Weights of a small mixture-of-experts language model, trained from scratch on English Wikipedia: 256 experts in each of 8 layers.
Below are experts of layer 3 (counted from 0) of a mixture-of-experts language model. Rows are named router (the router's row for the expert), gate (a neuron's input weights, with its number), up (a neuron's input weights, with its number) and show model dimensions 0-127. Each number is 50 + 12 x the weight over its row's rms, rounded and kept within 0 to 99.
After each expert's rows: a language model's description of what the expert responds to; "comes after" lists some tokens at least twice as common just before its tokens as in all text. This comes from a sample of Wikipedia text that the model never trained on. Tokens count by the router's weight.

# expert 40
router:29 66 40 55 56 56 50 50 32 63 38 65 23 50 58 38 60 75 58 69 66 67 40 71 42 48 51 56 62 52 39 45 41 61 85 42 42 40 76 44 47 44 56 60 59 60 48 65 61 60 49 43 57 52 39 65 61 59 68 35 37 43 48 66 68 51 55 21 48 46 43 39 33 38 47 48 61 23 53 28 38 42 39 36 60 46 32 39 47 57 38 62 54 47 50 57 50 48 40 29 41 43 75 53 60 42 71 53 43 48 36 41 62 56 38 44 42 53 43 43 66 42 60 68 53 52 53 61
gate1:64 62 61 48 59 41 23 56 44 55 47 62 43 45 53 47 76 54 45 61 60 59 47 48 35 58 50 55 33 45 46 42 41 69 44 46 54 49 62 66 68 42 48 49 65 56 41 61 52 45 46 72 54 55 52 26 42 39 58 42 74 76 16 62 66 63 54 36 36 45 63 47 43 65 60 35 52 49 25 49 65 60 51 53 44 32 49 32 31 48 55 30 49 50 50 70 26 48 50 23 38 53 54 43 21 42 53 73 51 51 46 51 45 50 40 37 50 34 28 50 48 60 44 51 57 43 62 65
up1:59 54 70 44 49 40 35 41 32 60 43 53 34 60 53 40 75 60 22 55 56 37 46 53 52 53 54 56 42 41 51 44 53 63 54 55 58 50 67 36 66 39 52 33 51 57 21 46 56 45 45 71 59 52 67 38 45 29 48 40 69 63 29 55 61 66 72 49 48 49 48 46 46 57 59 41 60 59 46 40 61 49 53 52 59 37 47 45 43 62 56 23 51 53 51 63 18 59 43 28 45 45 63 54 30 66 41 74 50 61 52 44 42 44 60 27 43 54 20 50 59 42 39 67 57 55 80 48
It responds to: First letters of three-letter country codes and position abbreviations in sports result tables, like K in KOR, ESP, CRO, FW, GK.
comes after: " |", " (", "|", "-", ":", ";"

# expert 58
router:35 48 43 56 60 48 47 54 39 76 51 58 45 36 59 28 69 35 49 57 74 38 58 45 53 40 49 59 38 48 55 37 49 18 69 66 44 43 68 42 57 64 58 44 59 63 48 29 54 74 38 70 71 50 44 46 33 34 58 69 44 29 51 50 57 55 55 44 47 35 55 48 45 39 28 61 50 29 43 52 30 69 37 54 40 49 65 46 56 72 50 36 71 47 36 58 40 44 40 35 48 57 59 51 61 58 56 67 44 45 48 43 47 47 43 32 25 58 51 46 49 70 61 70 49 40 65 67
gate8:93 50 36 60 32 44 58 62 33 49 33 49 49 57 43 65 45 33 55 40 43 35 60 57 51 48 55 50 45 49 56 48 55 66 24 73 53 55 68 61 18 55 38 51 63 41 40 39 56 49 45 58 40 47 45 45 60 53 52 45 78 61 73 48 44 54 69 24 54 45 47 51 60 28 38 57 39 51 47 55 38 57 49 56 44 65 37 40 56 67 61 39 67 44 36 58 52 41 39 56 74 57 40 51 39 35 49 61 29 56 48 64 37 67 52 48 31 33 66 34 35 53 62 68 42 51 56 43
up8:28 59 44 59 69 67 53 69 43 50 72 53 10 55 39 29 71 33 46 53 64 54 31 52 57 50 46 67 65 31 28 62 41 45 59 35 48 40 37 46 63 71 44 55 34 57 64 71 47 41 50 45 50 53 41 68 39 49 55 44 47 59 51 66 50 36 57 38 30 56 47 64 35 60 65 29 82 44 41 30 54 46 51 47 44 58 49 47 43 37 45 51 37 45 32 54 61 56 63 52 55 38 59 70 47 74 48 30 59 62 49 47 46 42 40 38 58 52 43 47 59 44 38 40 38 42 40 54
It responds to: First letters or pieces of words after a hyphen, quote or bracket, such as twenty-f(our), right-h(anded), reb(ounds), B(ellator).
comes after: "-", " \"", " (", " to", "===", " a"

# expert 41
router:52 40 41 66 57 61 52 58 47 62 35 60 70 39 45 58 54 46 61 42 54 74 58 39 53 57 62 60 43 46 57 51 58 41 42 48 34 47 41 41 59 59 46 54 61 45 15 17 57 66 48 62 69 46 44 66 42 58 56 73 36 29 65 43 67 37 65 48 59 57 42 60 55 31 71 62 51 36 42 35 45 60 60 45 37 46 70 43 58 69 70 28 58 44 55 34 48 61 54 37 45 72 38 80 63 62 55 55 51 50 32 48 54 47 40 63 29 55 61 55 34 53 42 60 46 59 60 62
gate0:30 46 54 43 55 50 52 49 44 44 44 47 49 43 53 44 43 60 55 39 56 55 24 54 63 45 50 37 39 59 55 31 65 36 36 39 39 51 49 57 66 57 36 53 56 38 58 42 52 45 53 49 37 49 63 52 45 51 58 44 50 77 61 65 57 53 66 36 62 51 47 43 79 72 43 24 34 50 53 58 66 48 64 54 34 56 76 60 59 59 48 47 51 52 27 32 50 67 65 44 64 39 59 11 55 71 33 44 40 71 37 61 56 39 50 33 29 32 52 43 46 67 36 40 51 61 36 72
up0:56 45 70 47 68 44 40 61 53 53 56 52 58 74 54 56 33 32 42 52 28 74 51 61 45 43 39 69 67 53 54 48 34 46 37 48 67 39 41 43 60 42 66 53 48 83 47 65 54 59 58 60 59 41 71 54 60 56 36 34 49 48 41 43 47 53 43 70 53 72 62 48 29 54 68 48 21 54 62 55 40 53 34 40 59 59 67 52 47 42 29 53 58 50 24 68 45 51 72 48 61 58 53 50 60 58 64 51 55 42 31 32 41 50 64 70 27 55 51 57 58 41 39 38 64 62 36 41
It responds to: First pieces of words split into subwords, often in headings and titles, such as P of Points, Tr of Trade, Pl of Plot.
comes after: "==", " the", "-", " and", " of", " \""

# expert 0
router:51 75 33 50 43 66 50 50 65 65 63 34 54 53 62 61 33 60 35 50 52 26 63 25 29 63 45 40 40 67 30 34 61 42 45 49 43 50 50 49 69 62 77 44 39 51 64 54 59 55 45 61 57 51 49 48 55 52 42 50 55 47 27 49 42 60 40 47 44 64 64 60 54 68 40 31 53 49 42 72 35 42 33 52 43 71 55 56 39 32 63 37 67 54 54 52 60 40 50 39 56 38 70 47 56 61 34 28 75 57 58 52 54 50 48 24 56 38 54 39 47 66 22 66 47 55 36 41
gate0:37 56 40 44 50 64 69 70 50 45 49 61 45 21 36 52 68 63 50 33 41 30 47 25 60 51 28 41 60 67 44 57 39 52 47 55 44 45 51 53 50 72 57 36 61 36 71 62 62 49 60 79 47 70 49 65 57 58 47 62 65 57 43 32 48 56 58 69 31 58 28 51 34 59 47 54 36 45 58 58 52 41 37 74 38 49 38 56 43 37 44 57 58 53 45 41 45 42 34 59 51 44 32 57 44 35 46 43 27 54 41 41 55 69 56 25 49 46 32 63 56 33 55 77 44 54 48 40
up0:51 57 62 48 75 40 62 36 47 42 96 33 39 40 53 54 37 47 48 33 66 43 36 53 49 59 41 49 55 49 50 64 42 22 61 59 24 30 40 55 46 35 45 55 62 52 40 31 37 33 48 36 62 49 62 41 44 60 63 32 52 35 45 41 43 38 71 61 44 22 37 54 40 55 47 49 56 46 54 36 56 36 58 35 37 49 77 48 53 51 41 57 61 32 56 52 31 59 60 47 41 50 44 43 68 72 61 48 64 32 56 52 50 51 31 55 26 44 40 41 64 41 55 48 55 55 45 57
It responds to: Number words and numerals giving counts or sizes in running prose, such as two, several, ten times, six months.
comes after: ".", " with", " of", " and", ":", " for"

# expert 32
router:53 74 47 33 41 53 56 33 76 35 47 39 38 39 29 44 22 65 40 64 47 66 55 55 57 31 53 45 31 44 61 58 42 66 45 59 59 51 38 55 58 67 56 60 49 45 69 40 48 47 48 57 58 47 40 36 48 36 56 53 50 61 59 57 32 64 61 49 55 43 47 30 42 56 48 59 68 44 69 64 56 39 39 50 39 70 32 46 33 38 42 50 68 44 31 53 60 43 51 68 55 58 38 42 23 48 63 56 60 47 51 41 78 70 41 39 66 30 39 65 71 32 58 57 37 55 50 65
gate0:40 61 38 43 43 45 73 30 58 60 51 51 55 29 60 62 56 33 56 74 62 38 35 45 52 49 51 51 37 49 45 37 52 40 51 58 56 40 38 58 55 68 56 74 58 53 54 75 39 61 45 70 63 48 74 64 71 41 45 59 44 44 29 51 45 86 45 57 51 60 47 73 51 61 46 30 40 57 41 58 54 62 45 63 28 52 49 71 48 50 66 75 55 62 35 42 55 45 68 51 35 39 67 75 60 33 50 68 53 68 54 37 57 53 53 54 55 42 34 50 44 64 49 51 52 63 41 52
up0:56 72 29 49 46 25 53 47 42 36 50 63 38 43 52 44 42 25 42 48 44 46 26 60 51 51 41 41 46 46 63 57 58 65 71 49 38 66 50 52 41 50 44 73 44 47 62 68 40 59 44 56 55 54 43 31 58 51 45 61 65 55 37 53 70 39 66 44 61 65 66 50 39 40 59 32 59 30 45 56 46 42 48 49 52 58 61 77 51 68 45 48 47 64 47 53 50 59 45 50 65 46 44 42 59 33 58 57 75 41 64 32 40 69 68 67 65 55 55 44 67 21 54 29 60 83 38 50
It responds to: Month names and the comma, day or year numbers around them in dates, such as September, May 25, 1835.
comes after: ",", " September", " October", " November", " August", " January"

# expert 60
router:45 61 51 63 41 23 34 35 23 50 64 42 27 51 48 66 38 30 55 48 43 35 40 58 62 40 61 61 59 46 49 45 40 49 68 41 67 39 51 64 31 44 34 56 37 39 49 49 51 64 62 33 46 57 48 38 54 62 61 61 46 54 55 35 62 73 43 70 22 66 59 67 63 44 48 44 33 31 58 67 42 40 46 38 47 44 45 57 49 45 43 58 32 49 77 31 54 48 61 48 57 51 25 64 40 35 55 74 61 60 63 62 28 59 47 52 50 37 42 42 49 47 53 35 62 55 46 66
gate0:50 57 59 53 69 42 47 50 46 58 55 50 51 62 44 27 60 55 68 62 50 51 52 60 33 64 48 43 59 47 60 67 41 35 37 37 54 65 63 56 58 44 49 74 55 47 43 48 53 58 46 60 39 40 38 33 43 63 55 35 60 59 23 46 41 50 54 59 62 33 42 47 68 43 31 70 44 65 67 65 45 34 58 26 70 25 52 42 50 44 63 32 31 58 49 39 81 54 23 48 44 37 51 61 42 59 57 63 55 51 56 62 44 57 51 62 33 45 27 43 66 68 68 40 60 62 72 51
up0:52 61 47 38 52 51 53 35 44 60 42 60 58 59 46 41 62 44 61 76 52 45 33 47 22 40 40 33 52 29 61 71 60 52 61 44 57 61 40 43 64 31 53 74 68 36 58 35 66 75 47 54 30 47 61 28 34 56 52 18 67 61 43 48 49 38 45 70 65 49 64 41 61 46 43 67 40 42 47 53 58 39 79 46 66 22 47 46 57 39 52 32 31 57 41 31 55 67 55 44 47 58 42 55 37 59 48 67 49 66 51 61 59 50 46 53 49 48 36 48 46 63 61 57 64 41 56 49
It responds to: Line breaks and dashes starting new fields in infobox lists, such as before Released, Mother, Country, plus labels like Binomial, Headquarters.
comes after: "\n", ")", ";", " information", " States", ");"

# expert 46
router:57 38 44 74 47 53 56 49 63 61 41 53 78 50 51 60 30 51 44 49 56 48 57 42 53 57 50 27 31 52 55 41 39 53 51 50 46 37 45 56 51 36 65 48 55 46 41 49 57 63 52 43 70 51 35 19 59 35 30 56 55 25 58 37 33 51 72 65 60 66 40 63 57 40 60 75 46 47 55 63 49 44 64 68 37 60 73 46 46 62 57 43 66 61 30 53 57 74 46 48 63 41 21 28 59 62 52 60 34 53 35 47 59 50 43 33 69 34 52 44 45 69 53 67 30 54 53 49
gate0:43 42 29 45 27 51 45 63 51 48 43 66 67 67 45 58 59 30 55 63 52 53 63 60 28 27 35 52 36 29 71 43 51 51 40 31 34 53 31 35 66 59 54 69 63 60 58 44 47 54 46 53 63 57 51 34 68 65 68 54 30 58 47 29 55 71 48 70 54 55 39 43 42 47 70 45 44 36 49 51 32 37 50 55 38 54 61 49 43 66 61 50 49 57 53 43 56 54 70 46 48 81 49 54 56 60 82 51 51 47 48 34 59 48 72 64 55 56 78 57 50 60 40 44 50 44 48 61
up0:49 56 58 46 57 44 45 34 46 45 59 42 43 53 73 42 34 63 43 64 41 56 55 53 76 47 49 50 56 66 50 61 39 34 56 58 56 36 46 24 62 48 74 37 41 78 58 57 45 67 45 48 36 67 67 71 49 42 24 58 34 56 41 62 34 30 54 36 51 60 55 76 56 66 26 61 58 61 53 74 37 55 43 59 51 49 29 54 59 47 24 42 50 44 38 32 60 25 40 49 57 48 33 44 55 70 36 48 39 41 46 48 49 67 48 48 50 38 36 37 47 42 49 39 43 65 61 48
It responds to: Words placing events in time or sequence in biographies and histories, such as later, early, late, first, next, soon, subsequent.
comes after: " the", " in", " In", "In", " his", " early"

# expert 2
router:30 48 48 43 56 75 35 61 51 63 45 69 75 47 62 49 38 43 71 66 48 68 60 67 54 44 44 38 54 62 33 44 57 38 52 42 45 39 33 45 31 37 33 50 51 53 41 65 62 44 65 67 67 41 42 68 46 52 52 54 37 53 55 30 67 43 68 59 53 28 49 57 44 59 66 60 49 32 44 37 44 57 42 48 43 34 32 62 40 74 56 57 63 45 59 60 40 65 37 46 65 51 53 39 62 90 37 57 42 54 34 49 66 54 52 49 21 51 54 60 46 59 63 54 55 50 51 67
gate1:47 55 43 32 57 67 35 35 40 59 48 49 59 54 63 63 46 48 34 59 41 31 67 44 69 43 33 50 59 55 54 46 46 43 46 28 42 32 45 59 31 30 46 55 46 65 41 55 43 58 44 65 59 48 32 50 36 46 59 45 22 38 42 54 52 38 48 30 50 55 56 57 37 52 58 58 50 52 56 57 53 60 55 29 49 41 42 68 66 40 65 80 65 55 39 49 35 66 44 25 42 36 58 42 42 43 79 53 58 34 70 40 35 63 51 35 49 43 33 71 45 21 58 69 41 46 67 44
up1:44 65 42 42 47 58 43 45 42 66 56 40 64 70 62 73 22 58 31 68 36 50 59 59 48 62 59 46 51 44 50 37 51 32 42 36 55 31 60 65 58 34 46 31 44 46 62 51 42 64 28 41 58 52 38 49 32 48 55 46 71 41 38 53 65 43 38 40 40 72 61 35 42 47 46 48 45 58 46 44 52 52 70 29 75 58 49 64 68 33 50 61 50 50 38 61 50 44 49 53 51 49 59 57 61 40 73 54 75 50 69 61 58 39 43 34 57 40 44 62 75 35 45 70 44 47 64 76
It responds to: First capitalized piece of British and other place names after of, in or commas, such as Dorset, Glasgow, Tideswell, St James's.
comes after: " of", ",", " in", " the", "|", " at"

# expert 55
router:47 48 38 44 50 64 33 43 53 62 51 67 47 46 60 40 59 35 62 39 73 46 42 53 56 65 54 38 43 46 53 38 67 38 52 51 33 45 49 49 62 61 57 65 50 53 65 51 51 68 54 57 64 40 23 39 49 44 54 39 32 35 49 53 47 51 56 78 60 44 45 61 45 30 33 78 54 47 67 35 67 69 37 46 56 56 33 32 41 74 58 72 46 47 39 41 23 69 31 47 59 63 62 26 34 51 50 56 45 56 38 29 52 57 64 44 56 65 66 39 43 67 45 54 72 54 59 43
gate0:45 53 71 48 41 31 59 35 20 46 68 41 33 42 66 71 52 48 53 56 62 59 31 39 41 47 53 42 50 50 22 48 71 34 52 31 40 33 63 40 35 50 57 33 37 57 43 82 43 48 64 40 41 55 66 50 64 65 21 64 44 49 33 48 78 42 49 56 56 49 64 52 54 53 34 54 50 56 69 59 54 56 52 47 47 61 39 59 63 63 53 41 58 50 57 48 69 57 39 57 33 34 61 35 55 40 50 62 52 65 50 53 58 69 41 52 60 38 25 39 54 50 50 47 30 65 51 40
up0:51 31 48 50 52 56 36 73 69 57 44 45 44 61 52 29 50 60 37 31 28 59 65 63 64 68 46 54 45 73 64 29 45 51 47 64 53 46 48 56 60 49 30 67 33 44 58 24 38 62 54 36 39 48 39 46 32 39 66 41 45 49 48 75 38 64 57 56 50 32 42 55 41 72 45 44 53 55 52 53 62 48 49 51 62 48 54 42 42 47 36 66 69 54 59 74 28 32 45 45 63 64 48 54 43 48 28 32 41 28 44 46 52 48 48 56 24 51 66 51 44 40 49 31 58 28 63 61
It responds to: Word starts and terms in sports results and tables, such as Man of the Match, wickets, medal, championship, semi-final.
comes after: " the", "|", " |", " a", "'s", " first"

# expert 9
router:69 27 31 67 37 48 55 38 59 61 44 25 56 57 63 22 59 61 40 37 53 40 43 47 51 38 53 62 54 43 43 39 44 49 48 48 33 59 46 66 54 51 55 75 46 44 14 40 46 50 58 59 44 58 59 37 47 29 44 44 49 61 51 49 19 55 64 53 63 54 42 66 45 51 41 47 48 54 42 33 54 79 56 66 42 63 63 32 61 54 62 41 26 53 57 40 58 67 37 69 56 47 46 36 47 50 54 39 56 43 75 36 56 56 62 43 41 48 40 45 19 57 52 59 28 39 48 57
gate1:45 39 57 51 50 64 50 59 51 57 40 40 52 70 58 67 47 47 46 44 36 43 55 73 42 44 69 26 42 62 33 66 51 66 61 41 49 40 46 57 38 54 57 31 42 29 56 42 36 27 54 50 54 52 52 60 64 54 74 52 48 53 38 28 54 54 16 38 32 60 44 57 50 44 31 26 48 33 51 39 52 53 70 36 58 53 42 78 45 68 32 50 35 56 39 30 50 57 42 54 59 26 53 50 63 35 57 48 70 51 45 48 51 34 39 50 84 51 47 45 55 48 59 46 62 33 62 57
up1:50 42 40 45 50 61 59 45 56 69 47 55 50 67 55 73 56 54 56 54 27 38 64 68 48 41 65 60 52 81 55 50 50 57 46 42 23 52 58 53 52 62 80 28 59 45 72 48 44 37 43 50 66 52 50 68 59 43 72 50 46 53 39 44 49 38 48 37 46 65 50 80 69 54 41 28 45 40 66 34 53 51 60 52 53 55 47 58 35 61 42 48 32 69 26 20 61 55 30 49 57 55 40 44 62 45 41 27 47 54 45 52 46 46 44 56 79 45 62 60 42 34 48 37 66 49 53 57
It responds to: Main verbs and copulas early in prose clauses, often right after the subject, such as is, was, been, began, plus According and possible.
comes after: " was", " is", " it", " were", " It", " has"

# expert 12
router:51 62 42 65 22 57 60 37 56 65 51 09 36 47 49 39 39 61 44 72 55 47 38 41 47 44 59 33 33 56 45 43 63 38 36 46 53 53 59 60 63 53 61 55 51 57 68 63 33 58 46 55 54 32 44 54 53 42 68 41 50 36 26 47 50 48 60 50 57 56 71 50 55 61 41 34 68 33 46 61 36 28 43 55 32 76 52 44 25 30 53 55 65 54 49 63 67 33 42 43 66 51 58 58 54 61 69 39 67 60 35 49 73 57 34 49 48 50 45 42 55 65 44 63 38 57 38 57
gate1:39 47 44 45 57 22 44 48 49 47 74 55 34 62 58 34 52 43 37 54 52 66 58 40 47 59 59 62 48 50 51 58 50 74 40 12 48 37 62 47 61 50 58 76 37 41 45 65 27 58 46 74 38 41 46 55 47 64 51 49 36 62 34 45 30 47 51 46 42 52 41 55 40 33 66 34 39 54 46 57 78 61 58 28 57 43 55 42 55 39 62 47 56 71 69 57 43 57 22 72 54 36 50 49 47 56 63 58 58 54 43 55 49 66 41 40 36 35 67 59 72 39 65 37 51 55 50 36
up1:44 41 54 62 64 53 55 52 61 27 19 49 51 34 56 57 68 33 53 27 45 40 33 56 54 47 66 63 53 61 52 57 71 26 72 65 37 54 55 30 37 45 50 51 56 58 38 36 51 36 50 15 57 49 66 36 42 54 61 56 57 52 61 40 62 55 43 36 49 43 59 56 39 57 27 68 66 61 56 46 49 44 52 61 52 43 42 41 55 62 55 56 47 57 23 43 53 58 79 46 37 46 57 60 51 56 44 52 35 34 73 51 45 58 63 67 71 72 40 52 32 55 46 48 55 50 64 35
It responds to: Small numerals and first digits of larger numbers inside tables, stats and parentheses, such as | 4,700, (1,434 ft).
comes after: " |", " (", ":", "|", " +", " −"

# expert 45
router:55 50 35 72 52 69 44 52 39 69 42 61 76 43 48 39 69 39 34 50 54 19 35 36 71 59 54 52 48 38 47 45 62 53 49 43 43 53 54 44 72 65 37 54 57 56 32 29 59 54 60 33 56 61 39 55 58 54 30 55 45 31 47 46 41 65 58 42 61 60 48 51 62 58 43 42 68 63 38 45 58 72 52 62 43 72 62 37 77 55 48 49 49 46 55 31 67 61 45 39 51 56 41 41 41 41 48 61 62 53 66 57 28 42 59 35 26 61 43 46 43 56 42 82 39 40 49 66
gate1:55 47 42 61 54 55 48 54 47 23 72 55 63 61 67 73 63 37 63 50 60 43 51 52 38 39 50 53 63 40 49 69 28 61 50 59 60 32 40 53 41 32 51 26 59 35 45 59 54 34 66 61 55 52 50 43 49 62 43 88 56 42 41 45 51 71 47 37 48 69 51 62 50 30 59 84 58 40 47 59 59 38 60 54 65 52 72 35 62 51 50 31 41 43 51 47 45 67 58 51 45 51 22 53 60 41 50 64 38 21 35 42 38 54 44 51 54 49 48 55 42 51 58 60 47 58 58 23
up1:55 74 48 61 39 40 41 55 18 52 68 62 59 78 65 62 56 34 48 48 61 50 44 42 50 43 42 41 59 38 39 38 46 49 43 53 69 35 44 40 71 38 59 35 77 53 52 55 52 39 50 56 62 56 55 50 62 85 45 72 42 26 44 43 64 58 56 40 61 39 36 32 41 28 71 70 56 63 46 59 47 32 52 47 51 54 60 66 82 58 58 35 41 50 40 45 61 66 64 37 45 51 41 41 68 45 54 39 51 42 32 47 45 54 31 41 45 41 48 61 53 53 49 59 50 52 36 60
It responds to: Word beginnings and prefixes of verbs following was, were or been in passives, such as ad(apted), post(ed), inter, un, plus hyphens.
comes after: " was", " were", " is", " be", " been", " are"

# expert 49
router:39 46 47 45 55 59 54 54 42 76 59 67 57 34 69 53 66 50 55 60 58 31 52 25 59 60 50 28 66 43 72 38 77 41 48 61 28 49 44 32 62 56 49 50 53 53 20 32 66 56 44 56 59 50 37 48 49 50 51 56 33 36 65 47 73 40 56 42 69 44 36 71 73 49 38 43 46 58 36 50 36 67 36 50 51 52 59 47 69 56 40 54 48 50 57 36 35 71 36 42 57 60 50 62 61 78 48 58 63 31 61 32 49 41 63 45 33 68 57 49 58 45 57 56 49 50 57 44
gate0:52 44 22 44 40 41 36 46 47 43 26 45 61 45 71 43 66 49 71 37 55 53 61 51 52 61 57 39 36 47 33 48 41 44 52 65 52 44 57 48 50 55 37 65 56 40 62 65 46 54 79 57 43 52 52 52 56 55 44 21 47 48 67 40 49 57 39 20 55 35 45 57 59 77 51 53 40 43 59 33 60 39 62 67 43 23 37 44 53 35 34 48 51 79 59 45 56 53 42 58 61 49 47 31 49 58 54 29 31 54 49 41 68 52 47 70 25 73 65 57 44 61 62 36 56 32 44 54
up0:44 63 69 52 42 59 46 24 52 44 67 64 39 44 47 59 39 66 55 70 44 41 57 54 56 40 51 46 70 44 73 52 56 50 56 49 62 40 43 46 50 64 48 41 63 64 50 29 57 37 34 60 64 57 47 41 55 42 41 72 59 27 35 41 41 71 55 77 65 67 56 54 50 31 52 67 64 40 61 47 44 41 51 22 59 53 45 39 61 64 53 48 40 43 36 48 54 24 46 50 33 28 42 42 59 42 61 67 42 37 45 62 19 47 50 34 56 40 31 59 53 30 54 67 54 48 64 61
It responds to: Split-off opening consonants of lowercase words, often in architecture descriptions, e.g. d-ormers, b-ays, w-eatherboard, sw-ollen, gl-ucocorticoid.
comes after: "-", " a", " the", " and", " with", " two"

# expert 8
router:58 44 39 60 58 54 54 67 46 66 44 72 44 27 59 33 60 51 60 40 58 47 58 39 47 66 43 45 56 59 52 50 69 45 59 46 50 53 45 29 69 70 46 40 58 58 46 25 64 53 50 51 70 25 50 60 53 39 56 63 29 40 52 49 58 62 70 63 50 44 30 35 44 33 56 75 61 35 51 39 49 47 54 54 45 36 44 36 39 74 63 53 47 44 60 34 15 47 34 42 34 37 34 34 43 75 50 62 41 42 40 32 48 48 67 38 30 52 53 53 50 48 50 65 56 60 70 41
gate0:48 45 50 43 52 53 68 69 41 54 53 40 47 62 59 52 29 50 54 41 41 56 63 51 39 39 48 69 64 39 50 48 47 60 61 49 50 58 72 44 32 54 34 72 36 45 71 53 70 59 46 56 41 54 56 59 50 36 54 24 51 64 58 57 41 65 46 50 46 50 46 55 43 80 35 51 46 40 35 39 46 41 65 58 31 36 38 42 45 68 73 62 49 52 67 59 36 30 57 42 78 28 72 62 67 51 52 52 45 34 52 32 37 49 29 48 42 30 57 39 41 43 58 74 45 49 49 80
up0:61 37 72 47 50 55 29 20 42 50 54 50 37 56 28 31 50 63 48 71 48 53 43 48 43 34 47 63 53 74 48 57 38 46 47 37 56 65 35 56 54 41 52 38 43 76 68 56 35 46 69 44 41 56 58 44 34 62 27 43 65 43 33 55 45 57 23 56 36 52 61 47 34 48 49 60 46 63 43 71 59 46 39 41 53 58 38 55 52 60 36 50 52 40 42 64 69 46 50 44 31 25 33 29 58 28 40 45 48 51 43 67 58 55 54 54 42 40 54 78 39 39 39 41 52 66 28 50
It responds to: Opening piece of common lowercase or heading words in sports season articles, such as Premier, prevailed, pre-season, soccer, undrafted.
comes after: " the", " a", "-", "|", "===", "=="

# expert 13
router:57 46 51 58 63 64 42 55 43 59 50 72 66 55 57 68 45 37 64 54 62 41 57 55 55 46 60 48 59 38 61 49 47 33 44 36 34 56 41 60 53 65 50 45 41 55 38 59 73 56 41 37 44 54 42 42 59 67 52 57 59 33 63 23 63 65 50 70 47 48 48 66 56 50 68 33 48 33 44 48 36 38 35 11 57 51 66 48 42 60 50 45 35 36 65 21 49 57 42 43 29 57 32 49 53 67 48 73 80 63 38 47 44 42 65 68 51 40 45 40 65 48 51 48 60 52 41 75
gate1:40 54 37 65 58 65 60 55 54 49 50 54 49 42 47 46 51 54 62 26 65 39 43 48 47 34 59 50 31 72 46 60 44 29 64 52 53 77 59 51 59 41 33 47 29 52 24 59 61 57 57 43 61 42 44 34 49 44 35 43 40 38 55 49 45 52 68 41 50 54 41 34 35 64 58 45 47 59 51 47 29 53 36 43 54 43 36 49 57 48 44 43 38 44 38 38 43 55 65 45 45 64 48 37 52 25 52 60 59 35 39 58 49 54 32 37 64 78 42 29 38 88 60 60 30 71 80 63
up1:42 61 59 34 43 53 13 47 46 26 60 47 37 43 61 60 61 59 45 65 21 41 64 60 66 54 37 42 49 39 54 52 51 56 61 71 65 32 43 72 50 43 64 41 51 49 68 27 49 56 47 47 36 49 41 48 65 59 50 74 60 49 37 77 38 40 41 44 35 41 53 75 49 28 60 87 53 54 57 65 56 59 63 47 49 41 49 37 40 53 71 60 58 58 54 68 52 40 50 51 62 49 56 53 58 64 40 40 35 50 42 46 48 47 40 55 54 35 51 65 49 42 43 46 65 46 24 54
It responds to: Leading hyphens and line breaks in infobox lists, especially Scientific classification (- Kingdom:), plus word-initial prefixes like non, post, inter, mon.
comes after: "\n", "-", " the", " classification", " Clade", ":"

# expert 52
router:44 51 49 40 36 64 49 65 54 59 57 51 44 44 42 46 53 43 62 54 69 75 58 39 46 44 51 58 59 33 48 48 73 55 51 45 59 61 52 45 48 56 54 64 47 45 17 34 66 51 52 57 63 41 35 58 45 67 58 60 26 29 62 56 66 50 49 50 70 52 35 46 50 25 56 59 54 30 56 51 41 55 33 34 53 36 66 29 53 66 57 67 51 44 53 32 32 76 43 65 50 69 59 48 45 79 45 63 49 40 35 48 70 50 62 67 22 77 49 60 57 43 59 61 42 55 45 44
gate1:70 38 60 49 57 45 41 66 37 48 53 52 45 24 29 70 47 60 47 47 37 76 38 39 63 60 60 33 70 78 61 29 40 34 60 47 35 32 50 67 63 57 56 40 39 56 43 64 20 63 34 48 39 56 49 41 31 42 52 67 63 58 33 72 66 54 54 38 50 40 54 45 50 63 78 39 30 48 39 40 36 42 58 63 60 59 41 55 47 61 35 24 58 58 55 48 51 60 52 52 58 37 54 36 50 54 50 42 52 67 50 47 35 43 63 45 54 29 48 44 55 47 49 44 62 57 38 42
up1:46 70 51 56 61 61 20 57 52 49 52 58 51 32 41 60 33 57 39 51 40 62 48 29 38 49 54 51 52 40 58 37 27 30 47 56 47 55 52 44 59 55 43 38 65 44 64 54 28 36 32 62 54 39 47 78 51 39 59 71 56 52 55 50 56 41 54 40 62 44 33 49 39 30 59 52 53 31 38 53 59 39 44 39 48 44 60 30 64 63 38 29 60 39 22 51 57 54 31 56 62 52 31 39 59 49 51 49 66 62 36 70 38 33 45 44 61 84 38 44 36 61 51 72 42 56 45 36
It responds to: Capital letters or consonant clusters starting foreign or uncommon proper names, such as J(olson), Sch(olz), L(umpur), K, G.
comes after: " the", "-", " The", "a", " La", "i"